From a checkpoint of a small mixture-of-experts model trained on Wikipedia: 128 SwiGLU neurons an expert, a variant of Adam for the experts.
Below are experts of layer 8 (counted from 0) of a mixture-of-experts language model. Rows are named router (the router's row for the expert) and show model dimensions 0-111. Each number is 128 + 32 x the weight over its row's rms, rounded and kept within 0 to 255.
After each expert's rows: "gets" lists some tokens that make up at least twice as much of what it gets as of all text. This comes from a sample of Wikipedia text that the model never trained on. Tokens count by the router's weight.

# expert 17
router [ 83 122 122 150  89 148 122 182 138 136 131 142 173 101 118 117 128 161 118 114 121 134  76 102 122 135 139 117 110  85 133 134 138 131 127  76 158 168 122  82 144 147 118 150 110  62 176  93  66 159 103 135 100 126 145 154 123 136 161  67 203  96 135 153 156 143 125 176  87 121 173 116  79 158 148 167  84 144 159 127 171 123 121 140 148 102 191 102 126 153  93 130 134 164 175 142 170  93 136 154 131 132 147 116 143 123 118 115  90  99 180 138]
gets: ",", " and", " was", " is", " were", " are"

# expert 19
router [ 90 126 163 192 155  86  93 145 113  50 111 120 126  97  89 126  60 166  94 145 135 120 116 115 136 100 128 122  44 146 185  93 135 130 131  73 156 138 141 114 122 184 153 179 118 102 124  88 142 142  87 157 141 101 120  96 104  97 135 124 178 125 116 167 117  92 100 134 130  82 203 142 124 118 182 135  80 177 140 127 166 125 149 155  84 131 199 127  98 151 122 127 162 167 148 106 119  77  80 169 149 150 112 118  81 138 108 180 151  89 114 155]
gets: " |", "\n", " 0", ";", " 1", " 3"

# expert 20
router [ 98 145 146 161  98 109 130 126 109 114 124 149  89  62  92 126 108 114 103 139 143 109 106 105 138  77 108  96  78 126 162  97 145 148 119 110 133 130 136 119 118 194 117 145 106  55 156 103  75 145  48 109  90 168 136  74  98 161 177 112 173 123 100 176 144 128 133 188  79 108 180 108 100 125 170 160  36 147 167  97 178 105 111 130 120 123 190 136 127 146 148 182 138 178 103 170 152 140 104 153 149 124  78 103  93 110 149 138 139 104 154 141]
gets: ":", "\n", " |", ")", " –", " -"

# expert 5
router [ 81 103 105 144  95  84  81 157 157 121 111 114 163  88  88 117 136 122 119 170 184 169 137  51 154  88 141 134  88  94 127  99 123 121 114  93 165 145 132 126 176 142 119 122 125  75 119 131 159 147  91 107 123 215 158 112 116 133 195 141 150  99 111 131 166 119 112 160  66 117 163 109  62 158 118 136  81 161 176 116 185 131 108 155 116 131 111 130 129 155 137 115 168 203 116 108 126 154 136 172  90 151  84  70  98 106 164 159 110 108 143 159]
gets: ".", " =", ";", ").", "==", "\"."

# expert 14
router [ 76 132 122 174 114 116  95 169 137 115 105 146 156 125 118  88 121  82 104 123 141 128 134  43 168  35 137 115 120 109 121  86 165 150  71 113 142  99 140  83 163 196  93 137 108  93 133 159 160 146  93 104 135 126 158 106  82 143 172 103 170 130 143 170 157 120 131 150  85 123 131 125  85 140 127 155  68 170 157  81 138 127  82 175 105 126  96 117 142 204 174 138 161 154 180 154 135 125 126 206 108 132  96  83  95 124 187 150 137  68 142 147]
gets: " the", ",", " a", " The", "The", " an"

# expert 7
router [ 72 148  60 196 110 130 143 143 150 140 119 132 100 117 174 123 100 158 111 110 155 143 122  96 153 122 147 117  99  96 137 108 135 136 114 160 185 121 148 149 157 131 129 166  85  68 147 117 166 165  43 104 107 114 147 127 103 157 175 117 182 105 107 129 118 155 149 140 104 109 156  99 114 161 111 139  80  76 149 115 137  95  90 141 122 117 167 147 127 159 152 133 156 159 132 145 132 126 116 126 121 181  93 133  96 112 137 175 102  90 149 180]
gets: " to", " was", " had", " is", " has", " would"

# expert 11
router [119 126 136 146  99 122 147 219 129  73 110 120 162 118 106 116 133 152  80 128 132 155 119  95 102  98 140 168  69  77 146  89 139 147  96 133 123 130 141 119 161 152 179 154  77  60 142 104 121 203  48 103 124 128 135 119 108 125 202 144 198  93 100 170 146 118 121 154  89 119 161 114 106 131 181  88  96 114 144 142 162 101 124 152 122 145 244 146 125 170 123 121 140 172 146 158 144 107 161 161 138 144 111 116 156 116 144 148  97 109 159 183]
gets: " by", "s", " member", "er", " coach", " with"

# expert 15
router [ 70 137 125 164 174 123 129 166 140 109  93  96 153  96 102 127 114 157 106 133 135 134  85  87 162 125 137  78 109 118 129 102 166 193  89 153 132 104 109  58 134 165 106 180 143 119 140 131 127 156  64 135 149 144 150  85  71 159 146 101 204 128 136 161 129 167 124 187 123 123 166 119  89 106 144 126  84 135 129  90 104 148  80 167 112 111 160 119 128 167 146 114 198 170 116 165 156 121 117 216 162 147 116  50 122  93 133 173 100 137 110 140]
gets: "\n", " with", "===", "==", "=", " It"

# expert 27
router [ 67 137  93 148 127  98 101 149 124 103 106 103 155 144  97  95  94  62 137 117 185  91 141  79 198  76 129 149  74 103 144  54 145 166  99 136 126 149 146 102 132 190 142 135  77 123  85 160  97 110  60 118  88 156 126 110 110 139 151 146 174 150 139 168 146 112  96 200 116 103 189 138  86 181 132 142  93 127 156 112 134 133 158 123  45 137 144 118  89 151 138  66 128 156 186 110 144 134 139 135 129 145 102 117 129 111 132 138 119 114 123 182]
gets: "\n", "---|---|---|---|", " Total", " Country", " Preced", " Born"

# expert 13
router [106  83 118 191 123 121 129 151 119 115 119 135 169 103 121 120 142 112  81 158 166 131 124  99 141 105 124  90  63  95 143  78 173 143  98 132 137 129 155 114 141 156 108 143  86  99  78 108 111 142  70 116  77 131 134  74 106 155 139 135 151 144 100 160 125 120 116 168  58 144 174 103  73 115 161 159 100 110 132 129 157 100  99 182 123 155 126 123  92 162 151 139 141 202 181 169 145  97  90 177 153 141 111 136  75 131 124 128 131  97 139 132]
gets: " his", " he", " He", " it", " their", " her"

# expert 29
router [ 83 125 130 156 146  99 112 165 157  71  82 114 103  98 130 136 110 135 107 137 161 118  86 122 147 165 139 111  92 135 117  15 106 106  96  98 158 125 159 110 132 139  95 138  87  89 136 153 149 161 130 161 143 143 154  81 110 126 139 129 146  96  97 154 172 129  97 160 138 130 202 105 107 124 147 131 123 128 118 148 179 111 118 176 104 105 166 107 136 144 154 146 157 138 159 109 160 115 157 110 108 157 104 133 123 143 171 150 134 102 105 125]
gets: " as", " that", " which", " 1", " 2", " who"

# expert 6
router [ 96 157 132 191  95 122  81 109 149  68 124 149 167 111 137  85 127 125  71 144 146 128 159 140 167 119 128 128  56 124 194 109 202 107 124 107 139 125 116 131  99 144 126 197  85  89 194 127 130 120 105 183 123 157 140 125 103 140 114 123 178 138 151 149 139 100 102 149 111 111 186 140  69 143 171 165  77 141 170 102 176 117 131  94 137 136 129 133 105 170  75 112 171 175 136 164 191 113 128 150 109 116 104  77  95  79 156 176 123  79 128 147]
gets: "ing", "ed", "s", "d", " be", "al"

# expert 18
router [116 146 126 156 134 110 105 135 169  94  74 103 199 143 112 140 128 115  96 127 156 130  96  71 157 131 147 128 107 108 149  91 146 172  61 105  95 128 160  69 123 155 149 140 128  67 164 141 162 103  92 102 119 115 135 141  80 149 158 159 157 128 124 179 121 106 123 138 139 103 148  94  96 148 170 173  68 180 147  68 105 123 110 150  74 111 178 124 121 170 143 143 158 165 142 143 135  80 153 190 150 141  66 151 135 145 145 123 161 132 145 151]
gets: " of", " in", " and", " for", " from", " at"

# expert 23
router [ 92 128 191 159 131 120  83 140 136 129  81  94 183 161 120 149 106 134 127 155 121 117 124 179 146  94 110 116  83 118 151  85 118 149  89 135 160 125 111 122 125 198 121 125 152  91 140 128 139 133 102  85 112 177 122 127  61 143 196 125 206 130 131 127 152 109 160 151 113 103 140 115  84 163 143 139  69 123 125  79 159 104 108 167 117 144 207 149 103 152 161 110 130 164 107 147 131  89 149 114 119 159  85  94 124  99 131  79 112  85 187 133]
gets: " (", "s", "\"", ")", " School", " County"

# expert 3
router [ 96 130 124 142 142 118 126 161 144  96  99 135 132  65 154 123  82 108  89 151 152 129 112 147 149 117 168  92  85 102 110  94 125 170 114 136 159 122 132  55 145 153  92 185  47  83 113 149 151 110  96 123 111 136 137 106 106 145 142 114 130 118 128 193 130 109  95 139  72 114 154 106 100 103 145 124 129 134 167 129 123 138 122 188  98 124 129 102 139 176 146 112 137 124 154 115 126  82 140 178 158 118 132  96  95 129 149 137  88  93 119 108]
gets: " ", " \"", "|", "-", " -", " '"

# expert 10
router [ 99  92 120 146 113  86 123 146 155 122 152 152 196 126 120 120  86 159  98 141 144  65 139  98 164 114 143 169 111  82 192  93  99 138 119 111 164 124 129 134 196 174 131 154 100 101 155 160 135 128  67 130 161 121 113 118  99 151 135  65 129 146 131 204 165 103  89 198  95 158 154 120 104 155 174 134  94 146 159 127 176 143  95 162  88 106 105 111  87 134 119 120 165 141 158 107 137 114 175 147 141 112  80 112 111 159 151 120  74  93 160 165]
gets: " the", " also", "ly", " part", " well", " only"

# expert 28
router [128 135 137 203 127 122 128 119  86 124 170 178 145  56 130  56 157 147 131 119 136 117 149 112 154 117 121 139  76 111 124 101 130 157  95 107 136 146 130 113  82 187 156 148 130  58 131 191 133 173  42 120 163 127 167 117 137 155 186 120 184 151 157 142 166 106  97 175 113  93 108 155 123 167 111 127  63 174 118 118 117 159 106 172  91 136 129 100 143 124 125 148 152 168 161 120 161  54 190 147 145 117 160 104  66 138 113 170  99 105 100 130]
gets: "s", "y", "t", "d", "e", "or"

# expert 22
router [ 92 150 151 217 153 121 131 170 127  98 110  95 123  95 129 122 145 125 122 142 134 113  93 134 137  59  80 138 108  84 157  31 180 139 111 135 165 118 156 122 190 184 158 168 117  82 127 186 112 137  65 129 113 157 158 101  96 137 118  65 176  96 134 159 140 142 161 173 148  92 154 111 110 125 163 158  65 146 187 132 157 104 102 113 131 116 147 149 142 186 127 171 149 143 148 132 163  71 153 143  64 143 172  94 108  88 142 123 117  80 144 168]
gets: " |", "|", "==", ";", "===", " –"

# expert 21
router [104 126 111 158 128 103  94 204 133 111  71 115 142  69 135 129 126 148  71 150 172  99  50  74 154 136 144 142 132  89 155  91 149 144 100 145 166 128 166 128 137 186  81 137  87  81 134 108  97 131  85 143 111 157 128 103  92 133 148 152 157 121 152 200 162 164 150 141 117 105 164  99  97 136 150 149  99 120 157 101 119 116 121 163 102  89 151 141 119 158 133 119 140 123 127 162 144  98 129 162 120 154 129 112 141 130 140 137 105 117 192 142]
gets: " ", "'", "e", " re", " who", "’"

# expert 30
router [ 75 165 130 186  94  96  95 146 153  81 108  72 133  88  98 101 103 122  90  98 124 114 114 107 147 150  90 131 107  96 114  22 118 155 119 135 143 160 116  94 175 136 119 145 124  95 182 141 148 159  87 114 191 157 135  96 105 138 129 142 149 107 132 140 158 121  99 136 152  89 141  97 133 151 159 144  71 171 121  87 124  93 117 131 156 110 158  87 127 163 126 101 142 170 145 112 129 122  90 172 140 161  88  53 142 106 133 160  98  75 154 149]
gets: " a", " two", " one", " other", " new", " three"

# expert 1
router [101 124 106 128 149 149 132 192 106 103 105 147 197 120 112 137 135 132  75 207 128 127 122 141 158 190 146 109  85  98 126  88 186 197  69 140 152 113 145  97 149 161 108 178 113  64 172 112 134 147  90 150 113 154 130 123  54 132 173 112 147 140 113 171 132 117 124 185  74 143 149 128 131 131 138  92  78 203 148  97 184  90 116 165 150 122 149 119 109 177 119  82 125 169 163 152 141 130 130 150 168 149  64 147 104 122 109 122 154  85 109 165]
gets: "-", "/", "–", " /", "==", " or"

# expert 2
router [ 26 137 141 177 142 143 110 183  84 129 115 167 141  77 124 121 112 104  79 203 103 149 133 120 107 152 124 162  96 105 142 118 160 165 119 108 153 124 163  98 132 174 115 169 126  98 138 114 112 161  88 114 164 126 143  90  61 162 165 134 194 143 100 107 161 133  96 159  95 112 168  80 103 144 134 104  53 121 142 105 162 134 133 142 113  70 126 119  95 154 144 101 119 159 139 140 192 114 149 157 127 140 102 134  98  94 199 155 173 109 156 119]
gets: " on", " in", " In", "In", " May", " November"

# expert 31
router [135 115 134 132 150 108 113  96 135 129 106 122 163 159 112 132 144 127  72 129 111 134 128 107 140  64 145 145  96 110 105  85 160 161 115 101 114 156 124  93 170 130  75 139  98  66 190 110  76 159  52 118 107 152 110 137  92 165 169 133 139 148 119 126 129 147 144 148 154 111 208 126  75 147 110 169  81 129 159  63 117  76  96 145 117  96 147 173 153 190 167  76 152 167 149 145 177 100 110 134 125 145 104 149 105 129 119 133  91  97 199 124]
gets: "a", "i", "o", "to", "e", "n"

# expert 16
router [141 134 136 143  93 147 103 171 136 163  80  93 124 117 121 115  59  96 138 152 124 153  93 112 157 164 146 143 120 122 153 135 127 155  91  89 170 129 154  51 120 179 126 170  80  95 143 137 119 142  88 100 133  91 162 127  86 157 116 128 174  90 136 168  90 120 131 174 127 139 160 162 116 137 141 109  84 144 126 153  87 141  95 167  88 109 150 192 128 134 121 156 162 161 180 139 162  68 135 180 180 149  87  93  66 109 145 108 117  98 145 192]
gets: "S", " A", "A", " D", " S", " C"